Weights of a small mixture-of-experts language model, trained from scratch on English Wikipedia.
Training: a variant of Muon for the experts, 622M tokens, 4743 steps.
Below are experts of layer 10 (counted from 0) of a mixture-of-experts language model. Rows are named router (the router's row for the expert), down (a neuron's output weights, with its number) and show model dimensions 0-63. Each number is 500 + 50 x the weight over its row's rms, rounded and kept within 0 to 999. Numbers have three digits each.
After each expert's rows: a language model's description of what the expert responds to. This comes from a sample of Wikipedia text that the model never trained on.

# expert 53
router:477447527472397450485541520532478459562513477466500469467508445488566547505524528542503488445573466485495566475493408482416453540556521486458439413437372551556472430507502481571507478516531540
down0:487429560510495422462398537413452517568585560458493484509432531522427589456455539497485497449461540552436439540558543535450433440519542464534497456490423570506558420461519544495540454481494468
down1:471436505582471451387592611535538512505538447516503522529457443496462487549479557500602510526584478456573467530590529630540505529452602470508552518497442573521518453453505524542529499447532558
down2:469523530454488533512449547443510616498469480463474633460415486475447554444445570456531468518408408539489434510478502491517483470464565506502479498598566483489560572514515508465567482484549483
down3:554468452542519478514585496537539416518423444447621400504502484491495473463457445515433420461519506442516466457494475577512472536488480473476527472474517506527418463484456522496535460397595422
down4:526539448564481458529478518488440485549454459474573524606472561535466492424475529613533443434380333511559543557515595544442556526477431475480609506492439427500558466557503398530509540456503502
down5:542504530536434518496593454555564440549482623526524344458477457535498417443617495401512524558480471566463452557537496508471548561440543475560467526488403513536446406449506451493495501549498546
down6:599425474522435537449550545421564493497463483567488456474522463495447523553486532574487457511565511517466534452510512571428492442421623472517532515467419498513414546563442505582429496506570514
down7:478504467427504456516468603496442553472491507512413501559442457436500442494423501500527472456562518556477455496556464471551496478477439439521547428457371459482524514494553555515483520500486490
down8:513503548578473562493452482424454471402544475459487521551519489445513458437499470422367529567525392526462516462422566426506514538440386543531466428562489520508509514419588481461542514497483486
down9:534472503533458520491426524498417417485497603419521624464454535498425499476576482527446443533532492431529564367471451578447508435462497565547479474498495524491519556554478572557487459521507465
down10:527531519392526512465390548479447437553484522520598467450535503445396420601562499507504564456490449435490477473447593496502543466486555546521433522492530452483484548413501520530560468440503463
down11:528493550565473501491493544511433536469515584447432505490487465552566537409524543466552509495434454447535500401594483464567471473389498610485477580427479521538577440556559479502587496502508528
down12:532414465471436467620377476539527551500510504414477556529500471486619439443402544517408523567502463595473524497504512493505575498413463454489475515461511513447511571542421584480488585551461473
down13:439490521527573459572531351390543456542476619488467516563527495500551571394442558534377499550363500491370487546603516520427517492441412476552504523475497423513493471412431467454424500547503529
down14:525490515411523491571447527459534517482497490489464554491538488543414506538437568566471440419490563462441513484439453576558615462391474548543522552506522531493508426566457438489419589542577494
down15:559530524475556552371522480460594495476567569568588366496547515469575524452475444490474488409412553572522462553438507415432541544478548519547520514478478498550499499479484503599484493464560598
down16:488409466440506489646543404556451457446478500545474483599519497508552464501597535495534395572526432454490479452512399467559549447500370538436463506480457481523548463502464558404454572492485509
down17:575534530575565448574485509484528519507571502485475555518462465455497349435454577480525489451473402529531433541561424554489492435494518416518458531504524484487499572518579397564518488399608412
down18:561558527544479464516430451524555506520614491441557547457479567518471469483543533559460519570487429492539482610460474516549488521504624422446424479634503450474549566427458368548536454487415530
down19:517510508524475449564448503591477439535497500440580529479528419545440454500450568465516552458509445438550509473487369524593535534520540589514401553511529519590535581446521541631510459580587513
down20:476434502501516457628528462535597524473515567479455570559543518490501532455523491386485454538526449556569441522529488443564421548464457427433486444554420423469532400585515507474462634530502468
down21:567576522539539479588418527537544532478533512418513520406434487538473452369487445490464517518362494481502431578559494553513484505496485511615475562450558464434590545497572503513523492422573437
down22:439488581491475490437522490467522520604441544496548535414550588510534384494501563519444435528517464536589448442545527491504459513457455482515478481548542563461531511529530410485498471445464536
down23:442520481452458559548512504398515512482469452489498492545536515538522553447490527438441452513455441515462530582495484501599457456514459467526486567459455523413452503537503530471498607485514518
down24:518515519557522510421559487526531511477529524510545469587506511514434581532552470477524494514492603502599565484473564462404466478510592536553509485603542526562473459514498538567573473502453482
down25:536503498510569526530456617602512630453530578495515474459520573530484500501519464509439533491536419391505520460505527456584459523523528521500430420522504413454581529458520561482492518468558514
down26:533537456536611432516507444505510583469348528427520556527567537462402508594580496395467510462560556561514433588601539543581495578462472482505530470511457599462476458542514560501515491487463490
down27:547446502445532569493476602525424498498446523448479469578528495482450559407501467443432507470455472478600532549512469535452552442436436469545532483603406565482520527597558486467399622461510497
down28:565427523480625577460531472425502588544565519459596483481506416523579392433619466426526462459472458552592511449570566400528471509513593561527498469542504536474551531513530515476378490476394489
down29:529479490472477501497554413473459508547450493499406543531503506572526410606462628564504474471550491471517562448445484508510558500461435541543436502480462513569516481540605411380442449482487528
down30:493432560550429555483536550434472572442510504576478497474477503376487559463551493527611542408488478430501534442524490560518446463561452451501521591574476541533500563427473523458499550391593507
down31:435546466401489528412532453559513453528557621511506554475518503560463531541460469530553444508469532426512518589516592510465515475454550533548504523440438492436478548509560547477494434570499529
What it handles: Occupation nouns

# expert 59
router:467570504380396509572504542539451421471535476420415528465532478483493534466548497549390491504599479546557528475551497399532457480488491506426501466397563456511531430533474488572506468505538477
down0:431479544568524375572536548577465461547423471529377474535432424480449431457457509459541537534557411446428454540482503487533473482460512527481516537497385591558532521551497522429453568478518527
down1:414508605546499428534531461409476419533527460553534491544530475445454536583541422464451523544615430492448485541449472555534583534512519516523406522495500461532464395472521508548554567496477517
down2:443502483448536533507596563498553521550481510446463475480548495463547466524597522493510449487493549487528420509539577496412462440543577467551465470527528509485439520547598516497466554433531422
down3:491511428520439490492434519581615466457506459406541518496526518541471476453468439522535393509496523529478434590522435478494523502473532441484581415554567436491507507488545513619397435542484438
down4:575429571485518467468468490454473441513471515534452466564501476598492549564580507532519433510457492521486410513473573529466481485504494536435485551453484574433467532537455512631513605436479501
down5:432483533530481528506455521562534543533501508578498499534546414510575493528512585493526554674484481486515542529449463516454538518509570550505400370540464478413492567508510482504617487474560502
down6:464493531513453405452454442421487452541508520527485570522513477453492457504482538517455621495533533551417537507528536422552474583608591509492441535573549512539606505470497497446492537527509422
down7:435456408540457430566519457493470448471461474560459543419503414457477526524467409464498493521475481587557518519457559565542568486550553447430557578489541441465522525499465512482342441451402417
down8:386473540567536480432442471423498428485476515568447512541496426482517495551509631514471517419536516450430512524518471567488485443485547553548450490476520574580553497481481459525523415540526487
down9:432465497581486591521511535497419513494426514462520457534500450482574503585429440545510552496493456506462495495498400613497483488577487524462524539427526457514492446511479500449461494515393539
down10:488479427437492487463548470435514502427396404456486547607443448467500628461557499482525558484436562440575478682480495529473438443537520507478478565460586479468469494477494508558522508501447443
down11:569517543499455508550540475505492529536599520569384481440523492538573516530533504519452478491526537507597513484492406501548433505522524488501385559452574455435541441504556624516508520540461558
down12:470567480523535447482513563445497425475512467465451550472556598512572474554448483548523479390435489482459502556538572530549495516503478419497594479525489467553518568589510592484508449551505480
down13:571463525516468454532503512495486521488531543452590611396463533513479531573530476429485553514520485601499523464483475434511503473523465536560521442476547432443569527509382472547611503477475471
down14:540502418548539423431486540504453512521518537456523474497499491489454508449513433494435486440446491435494523439515492446469499557538510382448576541486480571493474519430418364510472544480513524
down15:482522455612448434441551443467564569502487521551453405482472580472507494433443496462483518499462483406514439519490533408415443599521466530469512505618507559507471405519470569448497483451453499
down16:497508459452488464532486537498466633435539594519510529451470523507533533489564492531577480533515467542525447521367561509436445541457440542566426498517471484544527467473520448492533511518473537
down17:522511500499490533450608510472408504492555617455530521385377476466522466518451558550527563533531567511516530467478545492458520492460546501578495538480478543419489516427496544532513565503512534
down18:453501455518549561477509510417509445421547503447428407457490541570412612522445509472463535462434498527562476461514511477561468531535390553512500532561552537511425537558589530560514483498533413
down19:511568500567520592546461469490494490395472460501520479502398543603526575512467638536580494464485482520530456463592496502532466487395450448567545487576435519522444410536483481492482519504518422
down20:501465463491485524518484551428561527503577443460518499560445552508535539387544625520523462484537529487406477560437493465435427487444551507451564508481564502521539521495454451526572410407492468
down21:489440495520483545553488570560443513541536489528495459468605524539523548501598456477464537442420564564502462439516559534518544550528524458428541528529453521594536459487455546614428474554442547
down22:441490370523530476468465546542508466519568426575528418428482476556487523499558541553538483458576421522531484463520447503549327536465538500548535401511494442512484524563446527424543570462587502
down23:417438551458512490456569515454542492527493475491462540473466512593443529512477499475463489459515476471535383353474540622592471481360508493468529492542568544544570511569553488525400435550482490
down24:575425502586554469530422415474423454555597547467624448381480468560434571488468389457404490624593581499505477533482516473482488560467397574518481458473475512397515574500475496464590564487483398
down25:438449383464494532581530491513464369489514510537553481461436497491453474414515509552485551476524508510434469527561548435540496450427504433483478444470560535472463527474474459447552524534436541
down26:490550431501530498468555568465515581542538439499434542488412532428414537448486438472469471545551541437464512512553518528496519436459521492551523563560436537494519542527596486491589510508503501
down27:582464402465461509481547490485436503442495442445497459577509577508507498499445616581506493490479503620459553504544597511521522503608512496535484474485387509491548492541467527485546493417464477
down28:590489501525513420519500478554440602440442568458532569512500501527517497573453634548464480537506527580379518529494461444602520489536480467470469525552433414584510533422564525487514572522457421
down29:491553476473595555516529392533478506514432500518480466544484501462554441604410599489477528465478524436549424451445441575623493424548501417414555491533419571426566432547519414439448473502470447
down30:404522428528491512597495565552470424447497469498546521519447427438564513493489560550501442497578488480441515491485566416472466537560536476496463461575555498444479308540452376494493551529557462
down31:448506534491480467508462580393496489500456523587497503459492614499466435537560459472554522537521439432534498590512487523517584591552581472507412621568497452556529514503467518497500508482483559
What it handles: Function words and pieces

# expert 29
router:552532514520464412516575506536470507654519444424432584485464501387512513410535453452465526454525450460507562414541405447471500526479471473449405478530500506500523467533471508598420489502559451
down0:486453491501497501486500531548485486477432539556484552500468479514493450473483445480404584455563440493410548559523512467531508461456469535488494454520541526413437575577483479485548486547514556
down1:515535502477409486464484576470569559535520499413525533534451473520496469368468562537502567468486557465434448617473544501516453493456534439455513509605465470547487490440502480441555512364436538
down2:463398579520520556592442456458444464432449544534526484418383396489454508497458419532506442532564529521517567529468450402488438503598496575416525580501493529500495533525487521443512603503500515
down3:492498533533555544530489476462508463482433419528468487482378512445513599513475545535538483592463568524456529388578614465457475586501585552522464527467530448425467415473487487517510454581492576
down4:400424515469578607418499486534556429606506575572462520522525492447546452541414537429414469543546446579523443471533488430578461492504416482550452474523514573569556411462515555536478481476575563
down5:572544439485374505513482470437621526526510506513442453505500445499409487551554513493380519562450530482514507465501542359474507526546497511400487584567550462527559498586535494474479440541479534
down6:574547478542532391474530472442497574511491450454397429542595490455516551586548464521488486512509342482484387607510494516510547606509552528452422465572568519541560421442390446472552563392500535
down7:472494524600588434483500451521560531499484514535483422553553437518494410579506450420492537503534451460586519570515464467493411540490540488592470511432508555508593582492511524541512568439501552
down8:436542545476492592552500557425565455516444488534573503587414445521484481538421470466514474519497529486480498563524526521423507462506545534463501504445422450412491583443529480534518497590518457
down9:536524481577488527377470457501515452501489508481494547491486503544507454377584487472481602490474495641549504532544497482460555472467516584546443485533504495526552509489436461488542639577553455
down10:515580534552433468536484517509356446448551520579470483497480525526581454534504472447514452443538577506525461495506523558504441450538467483448463435513502450562570532540516455459478572589616565
down11:548509537552494562533455518452502470506532546586505521480494501579457455609467438475508444490513488562419503507499559568416486592554485500423567507615502512536512534474446441429543575523514526
down12:473437449545549536518463421540507427474433531556489467490519546454526442578439568484547524612541502553555503493512488473415550572494504548513429501531547418435490484535473567509461548553497563
down13:489491418450502523547433466452448651453505537485455507447510456512458492560489557525517508529479518476483495551550511511438479560431450558506566490556533501524422561609473527511463512474472435
down14:541464456519478516611461456483474470525543521533462485438596434555453359482416510497460501546568498506439528524496565511569552550456572483481449413511485492542496521591447482600481504582532461
down15:450603648477583447543493452480581456554438462563507462503403431449490525576550436431482353500458501473497462498491532425562480385552475533602555390479549475486512476524482587546463538552447527
down16:487505482450481522421402494506521496488450567465453547506498511513615507572531522433566537525431582456464430456462503507489481479435443510566519445499538497496564530566563465481487446458544373
down17:539484440450590460479566506496513454523491532516474430417535508438565508388455561515410465524565614549510468502456547536431472422546473469524475498496457465554627477502472504579493551575516540
down18:546543498482591602526554530404558454458586630554514551506535406544544548527489543425552473603573547514449496510519515522473483462499419468448579610464503483561545450525592529417527485547583470
down19:479547475508570551524462468508516488494403471539470490569517463487489447457499514502414489486539393455458385491498449513528438522511514482465556515565419480388439487457581492548537420465450344
down20:510449468570515512484476601461424422481567509495461504488452516513517517485553499520521498478544460455454499491535551532418486494538359543537472431538500627443470554544499507477547361417423511
down21:477571535506488446519538522487569512577361491462449426516476551445521528556473473453581444609492473504525470516524510505519458537505373517508442505476562527463544512556476547494501433546462404
down22:493602499447530500505450563455490435422483569457489460496435467487546450453503577449404509371572526499441477475535560528477538564489551468590497552571463531439503474585507521499504563570507493
down23:452483582414533413416471514435476383486514481555541468483580415394490574537453504381530489564451560481498492482452484544560522475515557529451452527531524518560552487441493549485444494459475496
down24:480469511523506535477518479417538449484517565584442500458503558539539522536505478508562462512582492499629446533457480492480516516447429529421515392457476549508533521528545517456524484471448526
down25:548523528420484468501490461494492500451353469494482501515532462487522456552499519482519507505479487455601386370481565419570537523470484442626415479422511454500524545490499460478550610452416520
down26:503436569532492446428588510456463438501488521552503574410500609601525440544510526487495448454625531572510507491442549477487509438515544513529470555542458439446450507539554426533403521453491471
down27:457483497562583462542520582537475513521480504457521472452509584583483509496516578533530504522534418574540457562441470527540470449502478502385437536400493519510432562458543477522461464486519527
down28:480547416491591447483539523474563484454468451483431447440452491475546528501583502518522460496534553455584544535536527589456543543520494436450508489441460483402515522515485560532594563542473592
down29:564464530447487412552526472387492610545535471481492506446465422529578502458538473486489556480456483399502490409599551476504391429458474479533585550384454582559530482473568509531475484446461461
down30:495496468545548549510491452464534440448552485471516587576484528526574422562587466523524527431464506448523544443553500541429509445423468468623438564396433453515485542519509543458418557564518517
down31:451484493466484537523532491548551440414563436507513470504553557452513532553489526554526424471527520425535475491586513518560444581557530524554493414499552428537482522519601375454512518542432599
What it handles: Name and word syllables

# expert 42
router:509479565350549487527454504499464476529478500459361514485484490430468488482464397601450548551497490510550564500504489451471523570488529541452440563504443497464539551448572524544507572472545473
down0:461481472460503465501500396527558503550535513534491601512554452542490426525478563474478504446418505409556568443548403443491496548518553554500505472622562513598514462505423547433414425393522497
down1:627553571528580405481541554501510556433553567440508538470646528427490493471497493505574459494459521393556437527504562529470507454561518557426516482546494490518491539485448442502486433490490509
down2:549540466477545533545504422501532460536512605557534434533455495562504424535439605509538396467424432449472526502450420529427530513586529541495516420528503445480500608482460509562444519514464460
down3:409523551501443484461510591508520473552520465425560499574508460569516453523525579522478448570511431486480574488549462559404464434509538518495454543504500459525531422417477576429511470366492507
down4:480557562489492526535487448432604464460490428486446556508460464483543616491542541529459509507429577576430514563543535545462467568483544503525426465456540458558501502591467545546471460452449509
down5:517431493420444467475555482500488513514444431454463524510592438482670476411516492528444474575474510552500497548466527438501541409470505487529474479473522535469510421558411601493406522476449546
down6:556446553484546472517445580450512507435595497402557428483480449476476432494457443486541496414516532438504485532472418512550466543486593511508455412566340523485567432491479470490498406459530448
down7:512513521493426466425513549661467478509432544499505575477531462523534451494451433614494501570407547447533532514418479485491542515529425548545454482500528538558609553489552550491459508435450513
down8:447673525491522537450503434467471594443497510523512521488462528443574413489500442523467525525487495473538543537489457472414439491557499525577590437471601460508471506576528584478405481509510523
down9:503432510509524526606488508448540435482555397470445560537441531491354494453455402517489538564464483496452543565497563479509516506475428508505534477429478524434404424478550505442490450566513445
down10:496479574444494520554424507510510467460486578589588513510441498479518474511489439544462459455513423569463568578422486520453583611503483498501536571458501459548507555488558550501484524586463509
down11:550556466538541545444419429473444434479505511512662490476519415545451416536491420541452446400480548565441473495536508447461419492501491553508551469491555438477515515433580458496481489509524498
down12:441466488480459446527463518526453540474541481546544403575427497481508500559573491546529509501504491644513516596486497552488433525540540524468471557496531501457469564471566464494633504482442456
down13:477469495359481564527568457525613491493556449473488555523628511508493486464507470485548426533489464457381591437586556540535476508448559458472443573555386553511479539527504484517571570554506520
down14:441549496543539499592427496495523457546513445494352535497514538433561451460451523606466469522537589517496575517433565550495563576500547488498503412536516469439424493546500523427488416594482527
down15:515565516517503498568447481541481465421451561490548499395516469471578438401544517446512484523510454487519555556581576385476419431409464543616519453476491490544453535536498462488509530469495563
down16:567544445451551464451519457518573506480508393483464450534463503444610602485414466554487530553471541448553492466497548456524473611450550495543472579399418512525490529396496483546485554511511382
down17:434579505548464531497527406536513508499422521352541438410566508478496503535536449519522573511458501499478565449510479506518545418540477548525435508419550503465564463481495550518509415534632489
down18:503509578474558506502515476435466501468466448494444511535503511532517467511587428492469509427501430405481547533529522540568469571591451513495420603488502520458440503477440473458528476485521592
down19:408473502435594435541452501460450484462470645489522523515545525508536502447545500467461473478460488468477567536501490452503544456549519429542507484552491482480468456475453513507445443453492491
down20:471494510463479407405555532472507476457565401482548488509504503501583476474409489560537418457439508489500540521489482504461422510557465560462517451496462536504585453526565473521449472507509484
down21:519653634493497500496445522373488537574498534465467554506542546479515468536525455524536519444574522558415405487577488461571510532563569582497530452484526430468517466437579413557493617511576410
down22:537430549467460578465523446494478501566472481501513528538496441438492436470595471550411489469479440413586449564579525549533525487531487524616484504519557477476395423494516534487512570480583470
down23:492568483584584536488493637479456461467497444557394501495419543536457516525532555424494484501437410532535411505493484463424481529506523475433559529513589486483552577498461518454538601510580478
down24:500621506470596513528425527408469486462516492464496542519477546435579467510476439497524518457459478433466475417581498463517448551551525482473498618566503505498447511527429529580479523502413542
down25:565449551492496571612575557412534491457504498546373420460408489520432480461514506519522494516461481376477533543519502440593481476420540542419525493498450594451482462442403552541518394486401589
down26:478406403432509435476498470458467504522422572467440418489525462492472494504535497566547459476540433516445465460484548456415415528520616505551461461528447495435555494542605632510540571531482514
down27:465397500561463536553403481454519481441512526558499560557526403493446519581453465441538481455509445527470480511399523472413493486420426498470553546474540497462522431471440495534386541550490528
down28:427550510568586436524480553491534511547444455454531561457575479490509496491530533506405537464530492538456448501604517470424439533571518552401519537405433485488570555585516477510468500508474478
down29:451485425532537571441496515505575448458453518552508539542505556505477402489462536515552483466585438523410528399539503438421606462467414366509521432582440476400511527552549449518510536528526443
down30:508589472491494605492542509512479491376535380537445514612467507576516459474475494569536439548507494554512445475606458559532510518525466598454494481442494520477536541524444448509486511463580386
down31:398510463523483542590503550519440524559455423459427523443492487488477411436514563458584529500488438447501532548528517552519508518426433505479496556480549468486550579525529494421469473583463442
What it handles: Mid-word vowel pieces, prefixes

# expert 60
router:466542537486455434493480546404460511537535479442487497491532472502549447386458479543507465478512423561461565469512438473450517482514503511506372467533546539522554614420513465556549494549502499
down0:524427448409431547500451499514484502513476542415542475554527449456499572587463495442491547472482617530486474493614580468499436497478505456474497539558405488493569519581481469570494511517468531
down1:585532487537556374439500586464525492564407491430586438470419492518465493436506472429441512470458459457447448461547467569419517432508527551523454552437487529508469474590552458540474484490603428
down2:493455540527443488439513474488572496472617481539402529512495455518540502499517535448407555490419602468497508435522336545584485490390525569466512382635529566519560552508588416550579444523524542
down3:486449583511558505482502489521539532662456556513490440477476580516448579567467488478411515471529475466541411461415394466469508411504554592489596442594508486437493470553478524536415537491524544
down4:420435532546537530550487528441481474459568596620672560502518513458476555450459539474518448590482439531487468471522484551480433529551536569465519477527497525504486589435553568542497497407493524
down5:506420418462483408526421554420419462468424550549531451492523564534519534525471544527475551546495461450559470445528420556483542527487464571504452532575473520463505559432464494531543522419478455
down6:615540475377505583520553426579465467448540571507536491527480515447418535453506487492457490470460485550514501507505545528506450561512502494529527422481435500385404491557509514489540420440498449
down7:621466527424523550533485580404475575526472461549477465417543471545369524510499463489573620413540476535560436498497418556499481493561407514443455592505453605452506635482533382573545491494566456
down8:540478614454367508431567503536486497492561476519520461439491552531517491498517457496431479469511521498410553493560501496453533437446454480434535361502555547460410498488600483483580435492507441
down9:554522458408362495627514476485498450529482598487478395512442468495525471518508448513516545455448414589578470493567513352464437531482539474562533511515402593453454476509517460518513448483424532
down10:499447531489442515528428481527547518489545530449544519499373567620500475495610481448452451406445504539483495510474530482407458500477513589431474538595500464490470410478488483489497576500568502
down11:544463467518539591439444495414505491457545451455541470454488510546468546490523477397472537530494496561474592443456436507503495487553543435594557538516468474579506401509507599495510586499575458
down12:539470483528448432584429391549532451478552486455420531553402462449598657464558515474574516455551498483489510542571491499545552545534517465512527509513519491477529424560567577507521536480481507
down13:495467434512530492446478488536592509457502465504500550516575451470584495449534499473524508628572540560549479469546490525576501458476409447548454526622405476520538483497431474483420397536523420
down14:545538544489504523457571489499443456517409504381539476474515465440578451561525509443463508566530412477518611526519542554534525506464517493386556494449460593484527550558528567511495621426566480
down15:517528481573448493462499577564500432539597508534490507559457510470556456518570486520484517440543455473488499463551514441510480622516460559502543535538472520510558467583436504570469548471525511
down16:491435540471556603547465494549472568521521466502489514480505517527522466497472583513478431514449493482435497529536517503554501449595552469523486453454489470539530547483510516550552548544426507
down17:536471510488521432509390551423425567456583542490498470524501497522376489370548451488479540465506468593454507515443465437522533524517433506463509521512493538521602426524483499480503543477501433
down18:462566596490530535505577530442442464422546452536495495508423492470441445526505401477441477495526501455473423618456456448519492616628462616554512504492535522496405508491528519432507508428385442
down19:470554492573533454477458481493512505507529460593457509528571515477481570451467453473489462478479434444485488525458448536356522491496435553430596422490482572474548540539556483554458541466518473
down20:506523577467522515550430561488450528549361471509542502492494470420478515406485499460451556526452486450473472466492513358498573527562472486480477455505520500492426535530519475467457498442426438
down21:483497435584539538508488457542421502461430582564453515435503539511472513558483486511488554471532501501440482520570596534478438453523499523520542501482546473536433621440471506532537480400594524
down22:487516512596469452465470587465539443536576490520471440442485518540504470525507567521551456570478494466463494543437425493394406569539448494492421488507480478568490446539472531398524459460493517
down23:480459402458509524520482452433483507475432531520435426570464516519466659412485442480524514440493465411559495503515445519568441539578408600453492539420535463524517438492514559441475468510402469
down24:469490516516532508466402499437527518519419559440504438465459549531416446498513508474502459574518415506548566459601460534509614522565421399535539493395526484471501508485487594629473583501510449
down25:484529432466503555458506496460487495475483486483543500504503517590512426519452532470421533487508501564569488486603499499382476470549453507514539498430569468600440567368569455519505574509494478
down26:611508433530469507431516436479419418463544486411467492561456543458564499400460415518399555494523487558552485474452517412568528482498606481470494527525473504433500521518502515500508548523475508
down27:467585565530540482485450594511491475442571518449466527474504485487560513473471513456530481463490547529436519495464576471534457557449507530451427441561512489468469502459575466522523475525520478
down28:462529436508554503513521567494494472532523544487390541455492492416509555526496519523483526453495567453505577497478510536493514511511525461510436453524492606497481483574532446444592537466477480
down29:367422547554485493534503532490546560543523398518551472515527470582486502462519495530461527575558409491467503490486555470492514429557451486474465517512468335439453533482496540472478535488490540
down30:482507534499431555533477508559435403443405459493500476446499535627510527494588519542514550446465629567432570553577512560444499501492486446493495526581529517447528562546538563468485499481456457
down31:418527534522540480571581552468489552591537406467429487527472438505488483521492360516492573507525386570477397537431507465497580534616588485469568514466528459482505526584511515497525446489505510
What it handles: Japanese romanization

# expert 48
router:495461510482532356465493529470339416511431493503532490502538573453574478496460498575406498472526484466568530426540460532415474632551424409586451559475431425511537513499492493620520393454495542
down0:548521467442505544440507509481532449610504401536402558534490512491547505560584444530511471559433436485570517531545563555547465446481381487478466478511421486492481501529567503482535481513511548
down1:448551551471497504394496541434592468530526518460408502457455539469515472547566413473434471586503576548500463491446519472582480447554544534520466478486448570501554544504586609567476445519459465
down2:461492500533428520489479534477520509616554483514504483586531434513460499529510418584454537437419457417460439409456499523482478580472496528564492508529475440581473479523491448429481391529579424
down3:459532521452514473479487543464590512484468517553541526524556492524487422546473451413505494444502457432555382557358447552478479434532562524467448531501492478628463497491556533532543459553580467
down4:506450464497495469479503512423517439435523490638538444492442479423562542590425698536496503474498510474544504487422422486457407536509552486486540543524390485377535560500412551530452456518471414
down5:521487429549534485500547460436516493473473562444509455532548457392396521457504521532524499571555533478552533424481555472525508520446450539524450535538503476516542529523371528494526476587490445
down6:428458550604441350459569501477537463592534417480480548529427521531497560493530549410525455518467449400482494538513515452468493557424500544526393493547539583585482520544488509524466489550426521
down7:475587533553529566521623476511498429474549420521480482569528520505511528515470455496574433519512493584467516566578584521486415523496481541492471420591535488560513458519521452493455488535509526
down8:470526493552428531484498518569529564509482479492494493457471478525575512458496524644496500523555464490367487573491525550395513428470453510486458438479537440570436485545551512450495480434465549
down9:519569540630502521469469487529537486534416557431555597464556489453509578465472533496490409548528553555566558473519551460476471492429502518561537489523463502546543439446492461502495604440430540
down10:493504412497520504556451487415526470427550470550501579531450561600505483517507518483485437490506423521517525375565533440497465433493515524483538423410461514502518471489436534479507464483508482
down11:546510502530489578529441493522555518516473546565519460511601520453445490381491559510393445478461466497493388580456461514570567581520482492539451450618558522544463450439528441562562563451556439
down12:396459532494471517530485504507472418403492497531546386540548485468487500473472472429537518502458433455524471468558542549560604396504524502400502441533506588512422530479414476529513512488507438
down13:438532524522406484504464529554443594576544452492591529473496515531449463501554466442550523568483496560417574442481520486469524509533441470484467422538443490476506477521481475501510526498524511
down14:453452614519595486482482512398574506539408583444505574504487512458540478425514468432473510433407490538496469468444509441490504579487519589543566468482429459587453422499613456478534487544538601
down15:500500416472561518492507477440514464503527489495569499493540401509562490587439454500506509527443465484489444517412500505464422522515493539402367499419489509509436445467422496471464510504599525
down16:481494479426529466520518526496463489497492463592547512536449521548586500538558483465516462460476515457490433454546528513514603524454488534475497486509345476510511415571506473619480549427499423
down17:509489575467427539425516484510534521504472467395474470452559457527487465416495471539484481465537456529437597516517461472556473527456487540463483444477563464448528607465504658556487543450405445
down18:447561574474506533455428394419518518454562527531531525521550521560500531517540522437563420495531516459547483578489521485487496532406490615548491481545559433515563579442514455544482454530599466
down19:431491499448546470528408496458428510574537443505472540403516523430564540465427511494540502514454477487489371461430505555495598520551452494518575508414518462528529536590515434500515478472432513
down20:501540540506558542463496536436468467550543455530482531436550474426466508499502508472410551523444557538423437463509560394509486452534481534487590589573472437553405438427493473491462541555432447
down21:469441455518520512537614642558496456582502497477482554507542493439535511417477548528514543543447558444411469453495538509471551548470470463502534574465533523572609514498511425534408461525555509
down22:592555550504515351464529477530387486458472520548518561565475604604453482520510457487526450450570433471455438593509489429494516424523531518516454512514509524518483502495511483483588549548580499
down23:492495508490372573425431510516529439463472556455421542611465527507521515527497492498535464457519435533500500520516527425516548464411452564540504545560483406667380469526466534467572393516471580
down24:461484372503468566506553521523521521465622498570535424624482443482481448532431499458400516494506523580542489441449474525533451489450541419431414513507499528601496405511393421478486500445500537
down25:507562558527475462513515460512381584427545482511517472570419584533442574532522535497510530362444429494514470435525550586472524520523443460447433494603551419491519528504446538473394573469602490
down26:506457574527416371516476564499552498420493542547444578543514483559512472485471451429553527446478513467498441637480556430447531451515512547469510560502530425458567516475432503462457581459594439
down27:547606419516503405510554481489578454499422510475390383441511460525522411511605448490476483531438567608470573559602478522408492519520575504536484498524501558473481493415499490501494554517412459
down28:509582564539428432548578486443528520494512452433514505493498552400525470455483461534573484443467499556509505489396563500440527539616570457537488466534483546415482443466454473477485510449475428
down29:493615596570528456612514549468427429478512540515493448505553649538555552528489452586446484408510520499502502464513509484571524467558529481574513530439422554611451482447478510505510424475563469
down30:480504502536494533523560490539480460498451463453519443531515469449577451461513585520409529418577524529472479558499550470426487442500425469431568476563502425460596623504603533476486585433533501
down31:600549519513434537434567575458438510574533514432504479514546487512466483423403503459457466512485471431425389463554494536515452448530611492536440515510427479584415499569513551376522454475513509
What it handles: Syllable pieces in long words